Weights of a small mixture-of-experts language model, trained from scratch on English Wikipedia: 256 experts in each of 11 layers.
Below are experts of layer 8 (counted from 0) of a mixture-of-experts language model. Rows are named router (the router's row for the expert), gate (a neuron's input weights, with its number), up (a neuron's input weights, with its number) and show model dimensions 0-95. Each number is 128 + 32 x the weight over its row's rms, rounded and kept within 0 to 255. Numbers have three digits each.
After each expert's rows: a language model's description of what the expert responds to. This comes from a sample of Wikipedia text that the model never trained on.

# expert 15
router:168131109144098125115109143187124078093149164119142128137107122083210170129118121108163143163112173143128119138117100132119093140074103150138095089148152162159189202132101130128125139219188107153167119208144160106137113168121129090062099179135107129149151137126141096089127164160137077074
gate0:095094114118147149136127143140133090079119131175129142101105182096129126090106095191151093145081171153130103181098104181091117147127182218144083124132104155116154167170146143093180176159163146127090141144156094158068137101098131138076083141052123112148166139073088109089103133110137103149
up0:144097162064128123131116125101125177168051190125095101096128116170107131134115052114137108157139118088118132092150161079121179138179079154126123118082125133151158069093139105110148105178088141097149095162118120139096150110085170059140151142103088205097164135166145116162120125113142087070
gate1:154126109133097086119127121081138099166156147140075187121126126142201163127095077127136120094156169102163138100092168161147155104119133149078129141152122116140129126136186134015172111166147119162193128204117177127158084114091140119092150153138126165153084076115099064106151098126138153137
up1:138108150139088175112059143138140128133162143168139125152143114066172194086119079100067129139070138119152120156163098143150155129101118182142074038178112158184150164174091128150122101155133111142121136167159121180081060158151108091124140154113172109144126137163119086119133165089110165126
gate2:107143118099158092132153155193106194096129101078122141107129161073174158132084146131187095147207120127124121127148122139167104161123112137122051134138138140099192122171208139141111081121149159127204126105125094154127099140110127108099077150164138176143092134060124080124127181106108112149
up2:183140159122127082120064147212094119096164141161124113143158154207183107075122152156143134089123140123109124211113124148117122114105149191203112092117095153152143154056150098136149100130173128153132131184154142141130138115158160119185107124139078124115124121158130135155114127130084054162
It responds to: Plural noun endings. Plural suffixes and plural nouns in running prose, such as -s, -ers, -ions, players, members, buildings, migr-ants.

# expert 41
router:157079110138167084086087151131103167162154123097131100107116121173093065082156103083104185143110088154084087132135122146108129188166170142151160166101160107124100082177125171163084146076092107111130138100096145088083084084099108157155155137160097102102094168131129091170096094115071137097
gate0:081201079148101168154126169135182076102117113147116128140154126096162149188083125177161086106104145155161144157133154150144143050105077192120113111165092122144175132116109153121092084147114142118109105125143072179140104140150145032092075107088122114140155087140142158132136163109129091106
up0:129103141169091101113115100091121156158052110200108155173046133150089066133153166118153188109067111115130090146124160167175102133114110152132101161160098134119086077140148109115123126106110113067121096117139127165117143148112152096135071164131139086139070150113153187114140099055124153170
gate1:158155149087124143169117112061139027137151175149123121118117150136134185192079078170152087153106139137169110159150159127142158085062121104105093134109141171111138144107104079135168115147139170132166103122149113115135203091143216092142105155088081144138168108137143164139161119099132118138
up1:137126126121128090094148146150076157152171133146171099154133070173085102071141159126126089149170173153134136102162160128034124131084163089123156123106064166144135124101130100093076139157168147110116165108119164074084143143166129114145108111176139112042113124140158147047089122170139110117
gate2:111136164187082177191181098159145094105142128131134172157148106108134175117146139200141122070119126130124128114104162110106143052129096123139146110132149119139161157061107094142136090220170119116086146130147110181122164137170132088113066104080129137140181112079142141149102100150196115140
up2:149134133069090127100103192151132117146133142122099107168109123076131106072100151153183058181103123093206164114136202128103110082059141155062155176117177197125114127102100100149133179130175090113158117141122115123153133135156134080116080147158103159127088105170096128117126136126107122123
It responds to: Word ends, section marks. Final pieces of names and words such as uj in Cluj, plus sentence-final periods and == heading marks in biographies.

# expert 26
router:134112112090164119137125143132168115152140124109154136132152141122194098142148126153111099046164051168113148142091100090090130141164182182178160158084078147121132059099117156141130164102159161088115174089087078141091181113126151121116137184165141139124097158139064190097145117109089126097
gate0:155140139107120131146100145138155077159122142128175187159126137142161131113036130157091115135056143167101165165049136130116092131060130130144149122147107141108143086156109101108182150139178167122101150124150078225134109140152135146152134088163151135112183134151090185104128137162168109187
up0:193126149127183111124191083090127147092143146103139119122152136117122110121119164161132161146142134092215140133141140147160052132127135161085093163145126131126143119129166172120081028110113110165077142189120093165131129109051101160098120099171153128098144169160152104120150097154133189166
gate1:124153194099165149196191116145140072183113140106142164136109154108176130152145182133140035086138059134124112147170145084151133109152116108150127091084113134138163088124139178088164140152085140141110142120130115131131101122190168129093130107094168148139145097177085204137117172111166119155
up1:115170133161126083133110126150058128175160125139066154166114132193122138091121090183151181162114088104156135145126173142103135170127069117162122137143101120130085156163080141193160111155138097146145113118180112128140061109143099118108104075143145145189104182101120142099094172045121111163
gate2:126135146123118111150154137151163134119126146173145169145161177087170126128158125217157073105160106155136126116131100077074146175103129120156108155156095160169128138054124155134129135152150152113154189059080096109187180151159100136100124146074096156103101129160065181110137139084116124189
up2:113122128111166178151134112138065086128128125093104149115165055199153137117079118106138169111075118126126106170080137109127180117129078148164125095146155109071102144132108187137204182151137042120130096099110091145120145108125125074112158111120117110194165101112106118187162119104134160169
It responds to: Name-initial syllables. First syllables of non-English personal and place names, such as Sil-va, Mil, Val-paraíso, Har, Ak, plus line breaks ending rows.

# expert 47
router:160077115134163088089089153129102163166153119093127098102119122173097071087154104086107184147110092152080088128133121148110133190167172144147162167101159105119099082178124175160092147077092107109130137095094144085081085090099103160157162133161094097100091168129126090169097096113070134096
gate0:130160133143118134185157121129143117126135169161175127193163090130123175164117135124135085080183102136174202143101121190190125097081083118122114092146086115143175194080128143130171114145125121184115098099147059126140161160131153078093124149150171134168122098190088118106132164151125095155
up0:116088135142149102155125122136137106191074150167127124128140118187109089137046094126121106124099110136115115175108157112189133097099139098112092112160160090103111124150128160084120101133100155102129070076087201168105090096113145172160084075100186167083139106124094190131139088076092110159
gate1:166139079147148134144135139128134083075164159119152083169181131049142186164142167146172108162094167133143144128174124161126115040141150107123151155119088128151098141089075097128114097140120148149144130066156180146138119111206129124109125109183130173142155095200118126144155091106192138151
up1:148173148159148103083122143175126181064085071109127104154153173147158085131145139140149164130133142134086134107118087204135174151099144122140197080160113123091112144108121176107117148150116086133143129123159130181118099095118056113157145127145166171053109141121121111077160111143217166152
gate2:073144120169122136140111127181133126140118135147154119137160109141115152172091084184134147115142175122164119127102085125136119082157087097125129144162117192131197147103177072106130140149141167134094133102200138166125132204137124169104146162116164173126152082119072203061113123141157071186
up2:130071137140108155126191161131058105087139038169163178097148111133098063070103145152106159100122143095110153097166132150138093115121168168143132160163129152128097117141131127171138087125072127171124134077124118109174144159099133146161113130139176159104153152155139132148026098175098156125
It responds to: Conjunctions and table pipes. Common function words like and, a, was, table pipes between scores, and digits 8 or 9 in years and ranges.

# expert 33
router:136166119154095195144085095151191128191127135154130114134126150104163125147118163101063139159196130133115143110119152129071140107108098108137082127168170075166107176151094163139133143127139090154120090087145145111111096170087141128168124075095124159102147124080176079094174145081194190115
gate0:144142092138100127107169206111124107140145131119111102085113139089145189154125157101156110115114117080112136130115200131101120103088125122114123145209131151123145090170136172134143108196131115126132107131142134118124141230146112096189126094180177118065096078067109097168139127068166140171
up0:095113152112174159127071170135101100095187158165161178113097083159173126125089114138168122088154183147165136130118130078157179137123100108128161092123133145129132128123159115161087102156109129140150143117164171113151091027094127077091152139122119078120143132144082099082086155104084214105
gate1:137155125116120125117144062167176110140155151131107124114091182112127161155094114104144162157184129143087168087096162168101096111133083179129081126146150084129131163140085105139140184169156122123140123149109072132133181192135097143161113055071146135159156151127196148060138129092154178069
up1:146129161103104112104144157120168117113123166119121186147143152163127139134104119169106158039110154096148084149154157151124132153169074105099035167154129114139127169156120126143167121157119192159189118200124147117121146185091107148100161062156118080126125112166187174155189101118119135132
gate2:172127119166099095187157136136101088116161169162100166164135110177203156129133148115142095156140095129069126132125125141116087091071137159161122108097192068124118134139155151155173115141127099214112093173106132136141136145095164222130124147069183132095130133142151132149137126106177078149
up2:200152125117129105108159103119062121146111106163142106104129123101179114189098142176149122112153160149185209148114130121132117087158145192081126127141142151128113077125145169140146153145119104114202134080141131065151149161192078129153156090071179056133144103103149148122143145130086165133
It responds to: Commas. Commas, both thousands separators in figures like 100,000 and $418,659 and clause-ending commas before and, which, but.

# expert 28
router:140118174139142139104118092126103089117127173144128100124194142119083217132142165191146140147115110122118162118080096124163184132094163121174150117100149127157089115217100154206137085160072126176114108092117182158116092170118112106132135078110137126188139126080145150150125090079103131128
gate0:143098132149131143118142141126163123109071181111104185104143108163067199135145131152144088163137121142157141174128121117154173111112137126118088091092141133169105105125057124098075076103063084117133073089187168155154148126148183106118100087118131089164134161130200155095127121126075066103
up0:132118162131174149118131109136105127103106141199119147091156145134085044192180142134146218118117223128128118130144133073182145127168158120066127096108129179072114110059145135096125105144118159135141162134147138092117145151158145152159137081078172161145161105113112140083149139146126170123
gate1:158207173063114142128145136109157145129157154092142074108136153141130226119091164187112154152155129098133154137064142098143132098092169122129119124114188061163125121139083134139141132139075065117131165139093127117083124152118146137109106122117195113096172138130130122080135076056166155136
up1:179153187112103144117125130158154158167118066131128113128068058122166153129081175119121071184139102187147163203092148076164078100097101115111157134111136085148132101124139131104118105103106036151093146145142082143138149113138144095137116153190083148150134137122140087102102087077146108129
gate2:193146147148143134096109118126154139105115118103144167131169134153129160139125118151125151094180081084169175115138187087177156168086171125130132102103109110178093159202090115192197110136089080131149117111139154171169146201172135102116124141139143111209095091124113102103133140102147080166
up2:122139166092144132160125120134062192112103147130140101132114134143049136106160167102111182119112090104125106186108149185114175170129084135157054173155123129130144104179112148076126164165174136185082110164133136164142166092143157162148135117133096143083149122154164083110205099127149074117
It responds to: Coordinating conjunctions. Conjunctions joining words or clauses, mostly and, also or, but, &, while, than, as in national and international.

# expert 20
router:117118174111127095097166182105112145125144106109140130121120117143095113131097116086147174121154144148125082099107177120159079127147165119165102113175103168158051065159107166121129134164215125064103121083099111168152153146128101195136137088119139131078152177127123128200162166118119197087
gate0:162113175106142153124048141111146035100087093203112112123139116127127136137150127167099140083064146118080074117130123111145146150115143115081120138120079067123081126102086109135112159101132054092131097194078168165115124184149109135114144122185112130071116131103163138131130128097102108168
up0:104114136145081136132176140066105157125086093146130138130127103112084145170093099082087086152092117147124133145073176149162166088115116096112145171185109094144195106142129096097127160142185112061164148152104147164136116164098114196082083116128106132087092127137137173165163213152162148125
gate1:124151106143082053134196138058093128128119153172153138149171133073097168158122154152135129180139140135139162131119156149144108083144131126112076102128134156133058082170063129135147173147149099095170109146134150150167109152160124093120085066077087175117094154142097111148189128164125195121
up1:143158135088087116123160158095122213132164137123125085072115132157101214083149109109165161076208120128079111125118139150118119086118140126113150086108084133145124107100142151193120069095124120140107110068150180134090158144163134112132137102131128091155145118068161157185158141134205148117
gate2:188128104064129180152132161134140103133138147095167157137123112155139119184169126126111115109153110101117100195135117171177049104178060147089123112101161115152165048085142158098097151155098134095115141138112155181131104161130106130066143115115096083099112115102105086142110126123198177080
up2:116181153159216103110108085122176136145119110096139070182111113073109107162130152150121131136158160152136126109081109108084193119093126100107132110144132072134158146133164137093138120091065102208161114104135134094110083160111099177113104112105123111134113071151042105083149097129103163168
It responds to: Opening parentheses. Opening parentheses after a name, date or result in lists, tables and infoboxes, e.g. (aged 82), (first round), (1954); also === headings.

# expert 6
router:124110176151180143153160068136109085125167164147142108124149107137096137140185121119067163099167117154142051140114101150176157141179126113091129148126147079090149129091130141163169142167100134086182161160144179075145051105127093172178136106195133114104125169160130151131157136075109167149
gate0:138173146145155088159177087157155087062144129138143142151146119143143144139152165165138125088184144124097074092091138177143186098138094084088155103177153179078143159069165106125190156137162156104135164183126144130167144110104142154128098089137082075106143105145118155098196182112156133154
up0:169093077136141120104099123087160128202137112108122156183181059100111106125132111160102093103126101136080087131125138141101120104157135120141204073102100077147166091112025181141096146148134129153121069165091090143106172116158124153144175148128137086165137105083111089114152128108160112106
gate1:138112131176145109158162096097093102070177149141147139176116105143127175125124137110106094110132147154158091208136083106171150125109164110095108138171163103063132091097184062121143144234149156109126120177114129124153099199146131140142130112108135092199138126126168161163157118121134180149
up1:190146131122207156101091118133071135126131143130126174118142084206139084089085171173137154151120144120116076153103157118097158113190141151142077108153098149072099136105096091124092137169080145143118157148129088133199171143168115084160075125155127110179099082150113130123170085098134109110
gate2:121178149165175117162092147118169081150120103158113142090116156113185064092186114153030104103148096115164123087161121166137128055117175116118155182183089118137134090136105099135127170156163154143120074109087161129116109130130155115115186132082189133072135105162112138110098144094120137115
up2:133158187129183132144108101145104144137174097143134115106054150065171129126141188142125151141110102104147114154091129194119153027139119099157167115102138135115102107146085150137134145107158104092168130110073075109107119112118108147112116185106163106139176102100138140122106234062141116115
It responds to: Apostrophes and quotes. Apostrophes in contractions and possessives plus opening quotation marks, as in weren't, boson's, "Mash"; also some word-initial fragments like ob-, che-.

# expert 55
router:160078114135164088087088154129103166166154120093124096101118122173096070085154104083107182146109091153078086128134122149110133190166172143147161169102158107122101082178125174160092147078093108108129138099096144085083085088098103157158160134161094098099092170131127090168096097113072134097
gate0:115187115130085147151138098099181135108104171161148132147133145105138199094128163156148075151116158097145123154148150117129091032090142111132106140137097176123146132094095077073134091215142126129100140152167178162210141157174127073097118138112140149143179090145100131115139137152162154171
up0:140125115214109133136053073097111174126157122056183134175137060127091133141099155134085132117084161102114144165090120155132143106113120108195102101125139093110108092136135130103166120148094133093144106124119092159157137104163146129064148192163089094130117166128108115199126176149151081082
gate1:127204125111110144152146108100146074092127131186122095164117107104146225122092092132114056082115201132186167084146172112119102084111117143113118064148120119147127143094118103062133158158156128090099092158163111164175126140130098106124109107148164175136139102099132118117162146140173079170
up1:107179139103112122144158114126109116129061116164096089169123118159159181095028130159161125046099160120112205094115098161157111118077125185120120116185154111144120133106166169128161066123128069129107144112071143115098094138080178128142152142165146091147171120103150090142139109141120103108
gate2:105142090094091133146087162142161054088141168124114164184140143115168176127105140157118088106120159101190130137142127147156165101133134124094043121141145161094149103088104151074140097150145124125083115133133089160159125155134176099066132168101147142129102051130161181109119184119157122212
up2:160121053149111145093094111081156173133162112125128153117147059161185123150148101038124178085103121079117154123124143047109079130117142076148091133187129127139125154145154115146138078110134151152145117181174112113103155130098107134071061131172117154099143137083160075110113112128091152113
It responds to: Sentence-final periods. Periods ending sentences, along with completed word endings and result words like resulting, caused, Following, in prose sections.